Below are experts of layer 6 (counted from 0) of a mixture-of-experts language model. Rows are named router (the router's row for the expert), gate (a neuron's input weights, with its number), up (a neuron's input weights, with its number) and show model dimensions 0-95. Each number is 500 + 25 x the weight over its row's rms, rounded and kept within 0 to 999. Numbers have three digits each.
After each expert's rows: a language model's description of what the expert responds to. This comes from a sample of Wikipedia text that the model never trained on.

# expert 22
router:499491466496510486503463515512480508522418488493473434532539508498460509500473536528513491503461490471516514466514530468481535488496491491520497502486483487502467550509500523544513483505513485525537500510500502516506496494528508494533516523509493469485583518497516498491497552533501520490
gate1:499445480495494488509498513517481508504504499478531516450443528557490476487545509485507537517517459486495523485457504493552503524464499488473493538512484512519497502477472505536501510518478459495496521464502566502488484520528467510555514525486485495524538417479503528467453533482479506482
up1:529500493505524418496467524478473489516502491502511533464490481539471520493504491494488505464452493516550471506495469477508474486483514500512524494514496513504516556501482492509498487530507474464494459491507530497517473493462525486520488497467511467518498454486474452500523466564448543459
It responds to: First token of a table or list cell after a pipe or space, such as opening quotes around titles, dashes, parentheses, spaces.

# expert 37
router:521512464483491526510511504517486508473494482494493551534472482525482472497469514491508479493486460475478492452466513501514501510486485498503484511507497518505520452521521450504488471466478514496476496476508476562486503493496518510534498523453475524501505476508536505520510487485482531454
gate0:467540479469482514535514499515463523469523515498534499502510509523501484493473515454484492468480452491446512473470511492474505493513542447508458477496501511468486474525494459486493473483475494520456504516505506563477525551491491521514523511497486482470510495497500506528498470522530490452
up0:530529502449497467488492476492536476463497456492519544487494523544504504511517485499550462545497499455521479469469517489502487473491510540492503522522477549467462525507535500505497466481456504483521528556480536510466464492575491472492503472507505493500456452499509529490496477479464517550
It responds to: Adjectives, ordinals and modifier words inside a noun phrase after the or a, such as new, second, local, public, -nd.

# expert 52
router:510492500522491431507524474493532495502516474488487519506460499499533510490508509519497505504488481478528467496466526523500500485520475491499484445530519509462505473479497472479469526481535525509498492498504442481511507493501484471493476519486542511476514474511525520510508508459484491511
gate1:475501479459499471473491512488508485481502544514475509520533516503515486451511501506495499511502533516494482505483553458517513496469481499500509480504496508453447481519530511446490537443456509487509508486515456491486518489446498464493501518519506532511505492462496490546490525458522465534
up1:518490547484485537494521488477494509500525565482537541498493485488497489465449492483498460494493470488517507512526565480523512486522480472498552510506500485492464508498471485503481484542445480543453509497517487529451493517491464470475501464540582505511469511521478503462468494479488494516
It responds to: Words after auxiliaries or verbs in prose, such as not, been, than, up, both, different, each.

# expert 51
router:482495530542511476498519535500496499498464512467493481517481500505489518528458507505521490517522501454485517512508493489498496487455517495462535505521505515478513470474461489507514513478492493500522455490478489501536528469484520537485507502500515506485512488495497560508492492489588515486
gate1:487481551517489501524510510436483506514530548478510499481474516530498505526509521488458499433525512493491545519541509515537503511513501512492535508541523518476502510505511524503465527466461527471483459497480513521500563537513494477499502504451505487495516514472511507518504438475490504510
up1:527463502511498559477471480495533534490527512527503537495477503519513474485520497466497489548513515494455434466525503488495512521490498496480473520496479530506474483472506536481517549465476482519534440510497508485477517497501517486506516502442477536514463516492506517516503477519484467517
It responds to: Decimal points, abbreviation periods and table pipes right after numbers or letters, such as 49.55, 9.4/10, m. in (m. 1967), ret.

# expert 35
router:457496475485497476513514503452493494477505501490481488545548548522512514473464500494501510501467496495528483461487489495481502492531490485501491501485482539515445488503469470481481497507481520498462489508499487549484504474565525485491510496478498476488504485500545476500500476489499486545
gate0:482478498488443457516513537467513473525484497490521514536526495474496471492457512506510558526471507533531541490478523478473534482514568477521520494515491505453472510522461462488499517475525538471473485502489492511470523442492503486480509490476512516468458516502518511496518468465541489494
up0:494481525453460475525533484480466506521506484462485518480505495509541484524433478470504537519501467471490549474518514508499521528473476488555494524478498519485449465459451528519511500492485498509516506495526497514512466488529506504507514489507529553489515517544464501495547493514485466507
It responds to: Descriptive adjectives and first word pieces of modifiers after the or a, such as original, high, local, early, fresh, Late.

# expert 19
router:545479463523496495507535501502516474495495489479477485451479479500517490496527508494500497503514457501509452516524483521486427483510478456508516519505492511488523453522526511469513504468506525514512524476461486521509531519493514534451481548509466556517490524491528538509521556514516521482
gate2:464514458482483495503479494546505481480487511534512483522520552501543486486479509475469484469494494476491479470441459485486499456474505483537528509496474512515527502469506502469533546490521483508500528536489516515497524485448494503505455528510517500511470508536474448509508484488510455467
up2:527509480501525475499529495520494520498477516468498497502492544486489493522543460475495513495495500529502488468519460512445470459507523531482504536498503467512522499500433470511486495479518508525460517484504523559513517533472533489486508493508454505499513497505467511478513503514458488453
It responds to: Inner and final pieces of split words, especially suffixes like -ly, -al, -ive, -ious, plus some "of" and 's.

# expert 10
router:497508458509485473497537477502510522524498495505513523567518507493493517487478509494478487520507511493515479474490531482509499486498491512493523491487505496524494504551485573489472542505524513517533487490511479499484485493476503486508495509512463506506460489514551471514499519551472486483
gate1:498491492510490516484534478501504540494567498522473481482503515540532502488529473475503410484480496458479510557505548485496508492520511520534516488494477496467509513508487509473478561475549485507469490514483518497508467494522493541514513522486544525503534525516517487527465496484484479499
up1:487526507504540498499475468533482562505462498516482496473537505500511486507489514488558549477511482508517491509459507422481466490523540486514519517509520497515465516531500480457485453475519499476509511522523577494529507515485497482500515498531521482471529528499504486494521509496508469492
It responds to: Section-heading equals signs after blank lines, plus prepositions like in, during, after, until opening or inside a clause.

# expert 63
router:509490523539501476490500480523486513516516472539492486474535501485535489508526485523497519496479527498533491505517509499499513499556467489505512475476521487509449554464481491491527510483485474506488493520494487479474490495508526470463499476480485507494485516494506507487492478519508506522
gate2:517492524502519478492540458502513465483515545531509471472508525462520522475509492477502496505500475493543464448543522500499474477495487475474451505438501479510454478545503526509494526519520457499527488518524525488523456493475520472475492506500456511472540560512506511496487466525498462516
up2:511505447518536489494527498464462472528489516493536448508499513454474499500517473529483457510491484490503561514490522509468527445452511504502517495507526492493483559500464490487508499509519499503522490525483445540499462500492537450486489501490540471530527461523503465506520466454490536472
It responds to: Content nouns after the, in, of or a in prose and credits, such as instance, effect, line, Year, Label, screenwriter.

# expert 31
router:540529493475481487515496493489506510481540489461487527491470500511518461507468497479503491499482494478481497528508530459491468521520489500505484567515490506479492465544486487522490470548480511508516561516516527531507504486494505481512518505513511508500514516491521511502506531515529522477
gate1:544498504476471503489515511528455479529512496490517503511532470500476510513492459446561493468454506479534446493491534490505462514505462490515508538512450511519512494538498437478514504493552536503526516513534533498530501480521503499494505530451484498509482532496511527504511521479511486546
up1:497492488520542520490511489526506475496516497481491511500436470493520488511482500465479512497470468494505532476496488466531480515469531507574479469501499556481507494479475498495532490516499497453493453492453521545517474465473464509484480500456510525508496526551514495502531520502465505518
It responds to: Determiners and small number words that begin a noun phrase after a preposition, such as the, a, one, two, their.